config = dict(
    n_layer=12,
    d_model=640,
    n_experts=16,
    experts_per_token=2,
    d_expert=224,
    d_shared_expert=0,
    activation='reglu',
    moe_layers=[1, 2, 3, 4, 5, 6, 7, 8, 9, 10, 11],
    router_score='softmax',
    normalize_top_k=False,
    routed_scale=1.0,
    balance_loss=0.0108,
    balance_bias=False,
    init_std_router=0.016,
    lr_router=0.000441,
    vocab_size=16925,
    norm='rmsnorm',
    norm_eps=1e-06,
    tie_embeddings=True,
    optimizer='muon_variant',
    lr=0.0108,
    beta1=0.95,
    batch_tokens=65536,
    seq_len=2048,
    train_tokens=554000000,
    steps=8454,
    dataset='wikipedia_en',
)
Below are experts of layer 3 (counted from 0) of a mixture-of-experts language model. Rows are named router (the router's row for the expert), gate (a neuron's input weights, with its number), up (a neuron's input weights, with its number), down (a neuron's output weights, with its number) and show model dimensions 512-639. Each number is 128 + 32 x the weight over its row's rms, rounded and kept within 0 to 255. Numbers have three digits each.
After each expert's rows: a language model's description of what the expert responds to; "comes before" lists some tokens at least twice as common just after its tokens as in all text. This comes from a sample of Wikipedia text that the model never trained on. Tokens count by the router's weight.

# expert 11
router:195148194142115085142056174190086139134118116143102162133141147127149141155134142129158085170126164102145152136137090134143161128165099158077138152164116091120127109110092121125126148126153071156176096151096189188134119135110124120072184092139123085102137143162146148111093140130166139119134132084184149122121132146131080134138070142074107161119162163131156188113150169072162137128153
gate0:148080152110119133141045144065145149077071141106090163095083098158122111115090162103099092048161127087155134113114089108158141112128132129083078119064123139108127141093132136153125104172099097156065133107072158164083179157065131112119156190130122101143129055166128108149141153146099090147180103162099158118128137103175120141092110180151155137092137115110109196108135169088063083132172
up0:095156154164123100127144113167116110150174157109096134155080130140094106164145131134107121139101107124154108172088139172093137134135120140147129132140159118158145163160123131109076181163096216147083149115115119091139171193085102124091153096156168068128188137128085191135103145144171137097143078167114031113187195083098128163165094181108077128093058172177138163143113102122101187175161
down0:149174153134153097173106166143072163123176111148118170116096220109064125111134070137120144109122105122073111183117089060137091079137149130098139144156130180094129136104119103116111115132157160124100119096180152133154120140161127161187112092127139128100111096092122149123166140170082078173146099106115133161128112080141056181136172170164119152155113113151074182139131109130125073138163
gate1:185158110161146126122107226173104131077132090131134121112110098159104154117201125098131131205100149175078149156161110154120134129071138168153119079118124105153107170108086120141184183143113143175187088163133141127214110123095092145160115143095145088104131110109156120088083117124180170121154141171128143100079142101112157163138091083125119090135150167135084174101131152099140097111164
up1:144094130139112140117162120092147138157184126128080203156142153113120075101048094079145149171119138119171118076120149112108207107126138099123136101100141154111145096125159111143068102057127140169166127118095070094049092113093097147093150125130126144118159137103124114130127104123139169155105083134112134119132155112131099147150186150162114135107187167129088130092114129151129122160166
down1:054153137163147107139135120108079151118117104130167057122073158132118142135105158156118166144156142108112103069182128097061160203116040091082110134108089112128130073128193076124201150155156110123167194137175146154108128158136052184157138094111096148111104141072056154142172179090150119175132130136120155101095102139148134104129098146166143206113162114195192082153103144199152146118093
gate2:085119114128095083169082090135167129134141170107150153124161118130115151115106091083133089132149125121127141102098103118108148132103096129181147129167116146118084111185097125164129079121102102132062121175145142122129168130074143137194186150131118124123124092149126157155121066156187159170102079149099137134159139127108075190130150089126101127096102119140090118110118115147083138138163
up2:143137156069141089122144090141180123114142145101126151175126052124119147146145084163086177172172105203107103107163087136043084153121082153106184090140161178067164128164089121106167118094154148090079228168090152129160145161177189083118129122123147113170139187177110097070108098147135142114127104103156180127112179091136116024157133158149146095151117184139170105162131165165127134113115
down2:101101115157109170103021095110145101128133119151123117133099090130211158166109138111108116105151130161085109164150151115129148119151128143149133143089124098101144127111192080093113150115141104141175165152114112171160086115106071136046146101139117187089193090121135122180099112150113169153157152176159108103166153126166146129128079169150118200169129066146073143107156104089142070090144
What it handles: Main verbs after a subject, such as played, has, announced, said, indicate, plus spaces and cells in sports statistics tables.
comes before: " the", " that", " in", " a", " to", ":"

# expert 9
router:155149116127098184161040135107117095161110103123112101076159184117121079203123088085155184135113174147119158130147143104171132140126168198090136167109148125121159157111127169146093101155156127129130108131140071182153159096183084149123106139123128138165118163111169152068164130216151123073158137146164117113137109122116122140155159158067050072102151147146154139184120162136086169131100
gate0:121143126153118083067133156121122110137122179092116094124168153127090113164188111154176086093164084112092113136147123145213114122128122171128144086195134163121068096139043176093147123129102168086110142179120185094145125136131145171093090084143148127170108161130142155133070170124092141095112140171113188168102141125075096156131089123098193119107114106146137189138115082125158109100105
up0:130075127100153103063156139067105134124096098144137130090135132085168179163124111111147175132156059060076121165149135096133096122148142173137122100143139105156094119144113148135122070149089187156115155145149118123135099102170117111097109151084122094128105125064139119107162184140079088094089125113095057116133107086025158121126094132091103132142070068124131106100165095117148108140112
down0:074143110137139135123090152091058113102123175110131139123112055144085145139164097144202108127118172149141130157111099173127052103161115132118187082145134079164134167132090139103149087154128144076114149128117138109112115115109151156137090184158122080119136147107103066126120139157198158130151101153156081148124118144146171109188120207117114076122148207167094106100113139136117104180190
gate1:125115146170159114130099157164188124159111157162141102138091059143178178122105131173167080109063151162179222075138166118073097116109149145110147123094154149139131122151185072119142145148142099129127141156079080147096092093119144163082126127090150110120117134107137149132113109110179115132103072025108098153148186165126157126107190088114184153130087136137154139098115125183113098123091
up1:095135175129169146171113142103140151079115183165133178148179087187166062161147113192059143103137101150120170142164063141159098090105106135106122133129146160107112073117125089137190114135139167132131113126094138159105121118082147088112037132151134146107144128113068076084104078157139141091162125132175091069173136124113146120137155128110163170203110201148123133112108162158131124155124
down1:153148107125139137190148130105124131151160101090181178122130130117064099108171103145103132095116184111089158138154082109125116144114080162106139157161109128133147175110128110181105115125163129082130162089120138142130127134138162163143151165122190125113116134127180108112133150109156104137146086097120201137092138149206136115101215134063081137128115084163120065074136127126146091129131
gate2:109086088113069099088127081074172153119130182112083157128087080101138053126068119152141178123154132096145158072119160117079175105114145142161157090107085160148111163119216159175096097106091144139147119131170120073149083090127135083117073099145125170103108091106154111113096069183133159145122092125135116153124064139139149119104162121056118178077096181146066121203163117163136159139124
up2:136062129071080134138163152074118131103102061128073166111160144111182130126138147101118168140171098138118151159161138108118207174079100132136126124135120119111108095107126119093062130132154134134112105169142151138127130151159087100146124124113162110136049109094118114083136156154149124140110125123212141150132116126152129130101122147136111125132152144084167084138167110149117134088182
down2:106137118093109150155099159174177129121142083122160140161123142114133129172133101122112198093078122094093114107118170024124152156150130110088120155157116106162129097133082153151086136118109081108125107082128169144127143118125128113070122152157046112150117119152093176096105100141115162090114108140147094112116114120183113157149115083105073101179091087190166134128139127177138097145108
What it handles: Pronouns and head nouns acting as subjects, such as it, they, she, film, album, town, often after which or the.
comes before: " of", " was", " in", " is", " for", " to"

# expert 2
router:024129095135139132099155187107099135130138111122148134112146102136119160107083172136143142120112091165098112084082106122141092143107093183108123135147102123148126150097076177125151147106139103094082086187159149128126110116098072163165131120114119165195126107173118144124099166078122115091127135103128141102077104095148153063139171189122076129104119126108073159098117168092124074164195
gate0:093171113136082126157129139072077141108147141107161138112134165140229101108089098080095119127081106123137144156169183146164134173127126152165141116168149135138154146071171216161108115157086145205121167137147115161136190122140145167137142110108182113154100127176152182094100212157135182137079144118122110118105138136139119069111190147133115151113087203164107107092098150100132193118113
up0:185154148127129117158104129178177119125159100169167159115129125148103191077073110107131107102161109162158099156133092136136150085131124117128174184133115092152105024128137068155113138127128155132135095083153088118196054151123083103137138135135122179137119117068174149125170085130075156165119125088145142161119102133157082125173085088126157152170110100126124133155120109110121108079154
down0:126154158123175128165179111132117145080125141114167074137103149125158081132157125143097106122156175123177154127101133121158198146093124134153091111131102089158143111106088078141097121127111172106115110145099156094141089098097158147103098008101098174065159126099117130152137139117140142118117101161124081132211116061062173113126111149188081164110087113087088118158083114161146140149193
gate1:145117152105025122137091120134115095129131130139204138140089148174166232120165098203105109060114127099130080164119120160090122139178125131101121132117130095074102123147107163113166135093104104108138108179117112107160163121147103116131135133118089133158118128106139146206131090125114098104124071106172106153198136095168141087062149147113194195079109115118134074113177125160115076119150
up1:161132202119107112161106077116176111170131111199115136114126110123105166079073150120109130178165094128113182082106154115124116124065133176120135190054096071106138110117145155095137154109081137113114144120142106153064120119135162080098159169165178126137149157149183119140107157144114105127151070149157118104171116095133133095161151150091177111143150119173184179152117178074089150108116
down1:132218115165080112125121127126165130099171170166084129119127117115144138098148158052110162127096117175140132146080186135122151160202118038142133092139144101136119110120141146069077134146144139100138125152064115094090100172145196140159128201123127122134135129131162101156151162102170185096153094138165172103194163105094148086109078085152190122105158121104135128125153144136133170119102
gate2:128134127151136111118065131131074155149162181100179109141135091092081131068102059126103144156155137123132131177175065109117125105186121174067117143185100162083141106168137172091083146137089200142110102158095124108146118132209171196132158177148112157097140141150184095111144095147110095095106084135104092207112150162106105152132097102115075137079165111105101119142132177081136124150155
up2:133060151102084096129105134178120111148107077125109119128196066169192113071150122140091175130075091140151083129108135113128071117093145097156177066158156134129105119126134102173046103127116076143121117100180073131145057090130125100171082121134138159110129132168121180125128114094144118083054117154174085097108167172146095140137144157201142147093104120075137198119137138142091155112133
down2:152135120118147113150132160124138113151098098176107124145145081109132128146138098074097125126159125146147118123140131088140098123100166149131069140135145153181168097125102156144141146139153144046129141175076068157114117114229130156133172152141159099145145106174113102112090135082124109064151093125143114095127126146149177130088143158121094137147136119141078122184093172150164108109071
What it handles: Digits inside table cells and statistics, plus words like other, two, latter, others ending a comparison phrase.
comes before: ".", " |", ";", "–", " |\n", " ("

# expert 0
router:208125147139145109171159169142196120094167123086139094163145113163103133140133132101117197125128133128077099132169123118162097130131086113094112121140142080087122146138097071139153110140147101130090178123069161159176118160186123139069100108126112138137066122141093103115153151114117133163203092138108123142158159192142175139115130097168159139153089147150111129146153124173181101130116
gate0:123183169117169139165143139087084104132093104114083125131112125134188124125135141112131118110182091150089084104079131156134101117157149142116184178122081155155119161146114171183055115168124140109162139138125177098169092123163182103139127092127161105117063174159102133135151152106146135155168149109180106137163106126136126104128145102201152140127120091145120103171080175089172122074094
up0:110173156163175141202112121085120208141134129104091091164156110162119151167131100150131117208120129139170164128154155080156112188082094118125150123142124070133113122132167111117134110156108148161121110107108127120136058115164117165072117089147121200181167162125137203124109115112098132121130108121097117123133179164149139114131189177133110151161118138077098143139100124160117105164088
down0:148084177118089134147122167053198138144184150105155200155199121117097127162096103082109063170138133109121112129136118078125146157188160171105086127118160090085143124107162172159128114114142084178162047142103179138108136159143102166124121081129131120135071114091141155117112162145058075072128113123152157152156175123080085136068134146102144105223099137099118123080094165125091155153114
gate1:124102122097149079127137124175114084136111144132073173113139090114089113156215128125142171068137093183057157101163128100150149111131169142145084179127098122122104074153145145125107126090123120122168047119081120129177129120201105061125137124151119201134135094059143167158096152126180063079130097159120138096132147153102159127128113115105117127110188133141115153102152107097133156131110
up1:136161124119112172122070100157123117125131124104104139160169119123150130105140146117135147154094163181168135122124134136089130155127083091156117107109094120096124145135126111161113101162153138152108087102112171132178105150159021060146194134203120096168182133106118134114101149149149139105112119087119163132114098106127088056136116122151086082165145125124105181147142103118119153192084
down1:109143225190173174164177108102180165117109103139114085132110109102099111113193061149162108147117077134167135149111169141082100128147143157102107090106148173166132062137105131137167106139093117124155112100126118129125141103137123150173149143126176144096134082063133156143097088077091165095154073140068141164130135092171153096100164142140171146136032105200165083172168113153081183141145
gate2:094119096152118107133091131149172207186163203201139119150104132108144123145093199184176102163143150107110198122194143104173107113110132134194138112173096196095142108086122127135129081142114188073050099183143152119140109092125125157181163128099120111130069132089145102099098075109075066129104078089118143063131106117097077123142170137130088082174118134154164110094112099132101133245090
up2:171071151183139123091165131191107146136118079183182113144152174142156118082076109148130086096178154068101096134118168108107138144087141140130086155133083144112113107125117105101156147160153140147113093224130089118197122088076154152188085065153085185167123131149069193104131145116111119088114109161110117050122130080138131185103068138124135128101117169160162109129074080143153094110149
down2:135170148131110115099127092130178164139127123117095113145172184085106153155158091145081133067123131155129118096152093143147104112154133168085128112158133135129080118100170112182122134104131072146092095157159136082158126111141061127124130158120096118111132152162146161075102165175106150123154155149149174150172161131119153185127111141200093110115068148134093090104147132115097147172158
What it handles: Auxiliary and main verbs and linking words mid-sentence in narrative prose, such as had, been, were, and, with, in.
comes before: " the", " a", " to", " in", " by", " been"

# expert 15
router:157214121153178060126134133120132092094143095090134100136117118129162091115086144151155094185138156118092114112164164097126150096077162138187090165126097140174145149150155096132053146096125072080135146130087148076131119074154072130117131133110045115159168131116121221135144162114118126182121134158150118119187133093145096165156128172183115132078074110074139081125138115132090086120143
gate0:101136082143161080071122113194143177149080138114139142147105083145138077089170108183153122153182137099157168139070106140129100074091130148121140188162088152188141107093105114143119144086094066077126112128132090137096130138171120115105158045113152164089170086166130127118141100133157075127158122134162112152135119094175142224150145133110127136182078067225117143112123170132079102137134
up0:177117089128141125180125137118098156110141098069111098163124117116080174121122116084109136132107161147117062153146137138105112095193150109155106134152229146132070123119148130053104124080158132173089126134146072144137184122182101090162139092190106113111177137125123078145092120129138145150113136131117141104107073186177119102132055128092115163208130175132144181131159093088079086119160
down0:135127114132077139113096122090090140122168158126073123085124107145129118124116088112125140119099157144099125104094138137115126065168105163083100111123107107185150161180126126109086190133128122119056061136194129068149114146126055086067074127098175120167155148139118119161123118179124148165073126186170143139089097114173158136113168141162120105080112133158082112169127105128119120159097
gate1:212163135083088170101163154157072091067067092090111094100115155090153108129155089141109091157147138075117110119196134122119188142084123132146145073112113132125150083096118097126177125123057117067137176127161191106137132138135120146080176174140110078110156146129123110046097108108119193090127112135210161144147106108132172087144098154112136126131113093138074101134171090142158151137065
up1:151159175077169111188141203190084138126111153131132184119168113142102114115143168119137137053122106104078076140099135112166074107078145092134123080128083088122163170086101089116159139143101109158094097122143134101096064133087123148180152104083183081093091114111159106100128091180150072142120137117164139138128097136132183163125092111134123185109096143123109133127163148102152128141144
down1:162075141116129091179074151089134126170122165085127155138122075174166113091135126188114138099131150083137128151184122096100130120132127160126117106090159144107127136142143152161086119165083090149122147130100076065116142089091118070080143144124125101133127104154162179122085143116164136116097156091158160092110134099175126188169106138111152146188158105078102190111097131054162077080120
gate2:101142074119088202071137141130081118142115117120150125110110163152080147136150091147079126152113173115099132140146152117175111169121111081101159119126124149092182088128119087171094072121076164120120096158126153137166160091158093132139088129118111136132198120091141163081107123124120139073118175203094164116117134091161081119162058172139110201178118186166168116117062154079094098133097
up2:119125127168129091117191117120158103123108135134121130145155117115133101137122171143120146137174154137089093126145115101096132109113117125142076092149076125135188105124195128185103111129130105182155148125111119093064094137163146082140079158072163179108147224100114153168215132108135112133176083106145077111146177135103130133116135107152147153120113148154167118087178145151094158146123
down2:158127122138112153146121156112082161198085162098090092137163074166114144111152113120081142121135137171111086087065149134161128105116153152142184101145172173149144081130044171131098123111102142115031136110082133121141145171178109161147112175105128117093135114101135092155137134102160111108192107074151138140140160163155085157129122214095151170126153137099136143126172135100159157136131
What it handles: Digit chunks of years and numbers, such as 201, 199, plus the dashes and periods right after them, as in 1979–1984.
comes before: "0", "5", "6", "3", "1", "4"

# expert 5
router:077188051110091146124120111136098099100112166198117126134198112068218138165112140136089135125145143142127072128116146135160137123113123118151197173141107114160165150097097118152126103146090109104118125116187139163112065125090107108102138171115151182140099206124195109108158117106106155161139134153087120124089095154179142175172112156108113101114111098087120067152111144116113161127130
gate0:130137166161135148114085080093175089184078135076133109109144140091178061144052117090114179158085116117096103153139139202144162131109144086120139171140070130098117158128110127092115154112083149183149132141148100136140069151084153169095181124133141190132164068055144131089195093107093110107103086171121074128078158090085101146074178080116122104081160076081149188130126089157138084128134
up0:105060135071122127127151117155106185085109061149162138089150125109109078130217109074105117149116086174176134128121131137137103153139191187158119139168112100134071143141128085221086125074150092142094128136126123175122164111126082139175085156147147111169090150176147169108092129128151128139093140120161100153132127186170101132149081157077098094164110087110129141160092182118122109147122
down0:120102143069118098107170097077181180111128113152106108142101183135129135124126189158124091141152063179081106176139093133061094083107113115072143134128161147117085145145103193099189067091136159116100088190104168083128137074174131153170117162162125134100082121165151134173112022133133134132150125121126160158149111186106178062136139110123152120111094121168153133159115139125168149119113
gate1:124099134106153130144167150137131096076146136119077124162156075186074112133124123150124135150212188090069123118076117092124105125107139160050118138137128137129139115082106081110209093147096115117149109168129115150147128164089139120090149134152164112144136150176109142169161125042143110101088106163068119101126136060129163162129137078124145101135142130177141076160109157164161100081151
up1:110085077126135165205086152152128156161144126100087187096083140156126149174073103079124156150168154128164126101142142112128114148154106140128124164159176128167126117150121132074153115132107150157183116000166117097129158158140076122131141183100105135088137175127165119107106158133173147121098113162075078130188151141165127171179134144143096091186144103136075135140142095155124198115188
down1:163181139116096087162176113159130147156161099115093105075173075088133187153093144114159117139151153082104151126211149064155108121144123091124159127162166146142148156159172181134110162102155157083163099203087147113142067088143124164129121096108173113210114087107129144075084137136152160056145151150118089131145182119164111109142110083121100119115173140117125133189114067061140152100108
gate2:111123173094120144145138125094110145112070198153162132154160123083087137108194103130095164153194105155063126105122148141112136119161189121076092113149118134154130136136141145181127176092067085108101148192092131118172126163142091130087166192136071145103115146127072144162185122089111090170107110141122169106077098102127089171138112123087190131149130165132202162184142205119089155116119
up2:125190046136156119143102168096088148126111102127117108117141111169158116151130115148105101151068168149125116156139196087157077156139074210139161085050108116105168122101101142156059137128152118143071133194137082093127110169161142116117119122115155134096156115123210160134096148091124126095094113193110130169149152087123165110125166086102103161129155152126170109053131056106133141091104
down2:160124116147164113123120065145182139172129172133121145155143041140102131146192165121036195120182089068174128108120131154118152104142148068162104141112150146149102179120160131072076123083116106148107130171134165141135150127142135103102093163132107116130088119107129134143128097058070105146158128093119138135132107157067071101127076162126192106176110162128120131128157179184084089121125
What it handles: Place, country and competition name tokens ending proper nouns, such as States after United, USA, Cup, League, plus sports-name endings like Sox.
comes before: " |", ",", "\n", " (", " and", "'s"

# expert 6
router:136116116095109118159109130097105122162171126176136150145153107151141173083151162061118153127098134098135161155122091146111174108155125219179139114121109083100143109107087131114158108122119109126127089117102152122120186166056154163124123134196114093121121141139144113088117190094167149094095078171071137100163119116145076144115172143169137122094134135108161112139190107150074105118174
gate0:103127139115074175124095129109144114131090147183139084138145119143177092154105054100126084132120142098082123115132107169179125137102082135149141126118132122082082154157153124106183081134154145125067111107117082125144136103149078101155094097093087143102161145155159111119156131153129164130109177173102145173152124102140107204167115141135166170153132180122176101181089149115102135129081
up0:132144117224145103065164130138131178110113121153150084157142150141145160167094130097151140121149135173111058128159115092061169154153136135146114127136201094124125155152124091153043133080130106112100152136134144136101145131102115190093167114153146123076137111131098132115138100127204126170175107085145112122129094109094122106153145134140104122164127151133134204195080158144125092136096
down0:151086094125177136101165108122113127113087169140092142131093177113141129078159150170213163073066126179120170158118107234122178099131152127137136156176137124173155099043122119152101185116110103099184090149136137186089155126122072101102161107158131080146129114148099107121076126174151107142114123217106111062118129139075154094177122088171108128129156128094198110159143113131091134096169
gate1:174105159173088120108127106162157174077136131123149170166192138166089075134133118110118157119112121070125092119067112089069119153119121173098182115179128153132152112140134095085132186123071114179122091138115111167136134072163163148102142174052134134147043102139156116175130133125173151164102099194126141188111144117116136118164122161142141185133174112158156114144124176113084154133073
up1:137114094139147108122131152102172085148155139122140103122086154123111164140127124094076147054173094160098117184078149212132083095161094144125147185098154050163117121112152127131118164155171140149148065176136152111106155084164188124116118184107189140130080096096159211126120177097190209156147171166124112159106095154126088109129088166079162189155166156077149101121105164126159140091122
down1:126133175069125177145131108091118147108143122143138097105147105110129088158126156111074117136114105071137117132057110154169091150227081095104121157139138179190132160143159112157080123111101133157093148122160105108151127128160154115086146136140119165113110134149096131085214165135075141132130138134109121103124099125119189120142098128106152110127120099084089108173148167178087151145159
gate2:073120151112082168084138108141152106130180148098094111095120195155182101149132137135139143189101127138154168151124091173189115151188171190123129108119126106139122111089108094064111131179154157101115115109127126125115139155140097146087103104125188179145148132146071123134132117143149094117146107114067132131139150077124127143129122194166201102167124055175158190100093184083168133096101
up2:151134091123170110126119099096128114170178117151154130122144133111123131093150133049130079101171158150147106121098156137154165107133115078133147132155093087124128083127127075087131157142171115081139116109089108162107120149141134111124141074082158137104101121145102116181164134155100093147133079127099072159145190110137119121142149181111129108114110140129163118113176102088162144083183
down2:192154139064150100135188163127124151109096174191084139101121047119155132107162150171118085087043159135072111148061134144162101143132135147109144118086102107165191160124079109088121132113114114082101103127100114149121158098198188158108091082120153131150109177077183070062115142126183131103139129118125162106129081166175144153128109100157103093094141128088090119162128110105173159122093
What it handles: Pipe characters between table cells after numbers or names, plus semicolons and dashes in lists and data rows.
comes before: " ", " —", " +", " −", " list", " W"

# expert 12
router:143120111134167148072139112117071111188163139144147164165059101131138062127180136157094118114076150093163130051149108147169183123198202162164054079104122182084100090116121096141117088047121110097120107114133090177128081165089173117142085084123154120117120139155109071100137122156119171098132137167140183165165190156121091150108092160158147089147113158116180116158169133118141100070175
gate0:124204095141175135127092182184153153126132171074092090111141058147127188159182113153097102124126097099128147128155150094149141209154075125153114146149145122135146134129215108156119124163163101136164123179118115128159135094164134126086078144075123122103190103092132104136105130108128122132120118180127194180118183101112061066192122127180139220071125131173091125144177145127131120090159
up0:081127090156141154168113118110169155084126160140162118116123106192118135178170055162071133133092086192147106133117130119092157068151112129171110089147148143167074106169192130135164152136130127174198157150119136164168078060120135174115117147093144136144126141103097143226126037067095124085102108105104095135152099174151086113117144174172129162060136125184080104097162113114161134129164
down0:172147120151097133123123137179108091114154119181074148103091080096129112130104091189113146151087109117104128128131136109126100155146142102099117082157091099141145132089128147186124130082085058138135111177111113133165111141123118080115135083152123099143133153069128114173076110090094168110143133092092098095125154123154150154106116170142108104110165162117136100086135144106101130141134
gate1:093103173157162182163136133130124103135145081099094111120122110131145135092136144101164108095163139109195101115200124061178131155133096173070086166093078115099181160128123105107146138171094153104112115169080127174097154118115100119160165129126134083115128087132116126144092149138156118133077140154105147192137134173145119107114119130120145132131112148137137119176157087138169150157137
up1:136161140125074167144143108131121120092125171117115186139058090116136116147140085128178105111083108171173177097197082191113075113126150125140164089098143116154066112152088130134184106136150110120137099110110117067162084147122189155063119103114125117134130171104114072103137134083146122138133131070109110092132094141150123083120186160136108114076109151172171128107136123047078078155126
down1:092151016052109054079107104098087097189100089131100069147098164133123133133129147044108133109108097077135125204147076124092171217159141152175110116180106125119167160131176122080064119155154170145108155078136117051118118143111134169184116084140092185129090097150133169204100157180141119112172159147124110159113105168117170119152101141122100129150152167158133123092110105101159153111143
gate2:101099133166186110166137093147160195137039123126125134148159107143104112124155091168134126149110141147184203157139202144158126147132126052083135148114041164099177142140145104099111178093212119137166104152130159082102165139158137116135184154132122173129090121135168100146106111225149147107121178135159071145154145113121153079107134150169124116089154108123117076130177141120094140142120
up2:026079118127128163102180170132147107144128116159131181117096160131118155148085102106126129126111140117187118180149156062107111136152127121149139143132069144136079133107186135150132119106110146145096138119130162125122142119114099115168124092165042126136125158132103158172077177143138118117208082136094176126102090072124092093194132144085118152114106134120155219147133142177116131147120
down2:153156169128186050137087166123117125185071131132105165105181096074112161101116110117124082157140130185107113112108120087137225207145153143091087133130194190158156102120135143154093189117175165145121156110148115170155164068096187079068149117139163100118152151136102155147135167082126106175160198140137137102018166178126133136067087135161079096120145126099168145140121145103099086086133
What it handles: By in credits like Directed by or Single by, colons after field labels, and label words like Born, Genus, Total.
comes before: ":", " ", " the", " \"", " Democratic", " Republican"

# expert 7
router:150127153186138144156215089153167089120169124154136173134149101149107195148178095165162108069114090098216127096124071141169108160164147133121086124161111192112122052084142084115134078127068194119182087110136110151089183174126149152164164106104116172166165141171142136195072062120160082125122154135168166176109077111074114203102185082117144103175144157158122137075169143127109157121136
gate0:175146101166124144173183130095205155121092161174175079123089129101143100130146186184105127143156153126164061181069135154074131110121120084124129131151131107093132151064099151106131134143165120136130176131158121123131168135100093161166216204076123154109176118120124163115144133103166129132130117180117159216143165097096157153142093152134116075160128191104125131167125118135139168143153
up0:136069117136116111080109088131112084133133055121158185130165111113112134109096098142163179164079131063119123133119196116160145164094098090120080166114142112187145090177102163099160123167155069111131170163079150153172128091097119130111099145178144099167110161114115117151134116199137170143142122106122193082119150160142083152138164139174103138189101054128131158110120104092066122128149
down0:165111177197175142163133144179101104115073128133032102057106196160099139080179185116150161163146075168124132110141106108159141104069125161178097224108127151133082126173104152126156089131125168124106053153126149085068097129127107102135137118134085152139073140115147171171121113144148155121145099091135145096105069094117169132138170156108175159176094095107114124132099159160182185094165
gate1:178137141161123166109117150146112159118140099114099109189129080083124132100164101151086133149147103144149095116162134132131127132147100135143131098140117143171085111127083185113133137126150101142101225103150097103130107133165180077131157097163121121158106094171133187131059142118185177187165167186115147088095132110097100078080123162120146112148156182148122162109124129123140146094161
up1:152156124095155161152165080102127129124088091122178204169083099120125162131089150219109189131099141139186132116112117086179175165106133166103120163142082112162112113114114103183167102076181134135129153167160136085190150115149097170162114168146137148116144145144104145159191134156117077121078134142113118097121161150130142138119125151111097112151121109153103080146179128151111117131178
down1:136169119113152072095131214120166118122135135095146164163137121081121148150097082081125124084178143179119093085132119124119125113169159078086151153115127059109119091118124057203158147094154104187109164065104108095125162144117137109119096155104112094115076136111129139111130136129172118126106140160208147154147137174131074056141098132163105159179114178142137113057164121092142116129178
gate2:088132168169141080135118137078135130176137159082120143159122119141131071121145101158146111133150102157121130153124138137111146122102126140110185147125162155131182180172104138148104111045114125171137103121168103098123126152127096118091108119144166089087118120074153126170154116133121102126169081103138114131101118107090093088115093130103196127090135176112158100106146141093134110116161
up2:154135116124131147114136169145139169132180127125128162106136145122184089123131137127158116104145187142077105109148160123167123118111118157139158135090139110111151118153120074173126149195017046093123093151144111166123062148103148106021137124126134172113200084114130214135147106127137188105121097084148153152116139092185125118170102122133131121123134135135144110149099067128149118140095
down2:135165133060109147073142107152123132190185153093064164181109127148133152119189096130122138112122107143105147155083090099122111065145122162128151087101138156166125147173109114066142121178101129185143095151145098133109062135139176151129104131075101149104116169154126129197120115145125107094141143134094035133055114098169127117126135104128185168127038151160158167142194106071173203121156
What it handles: Prepositions in career biographies, such as at a university, in, of, during, plus the pipe opening a new table row.
comes before: " the", " ", " a", " his", " New", " University"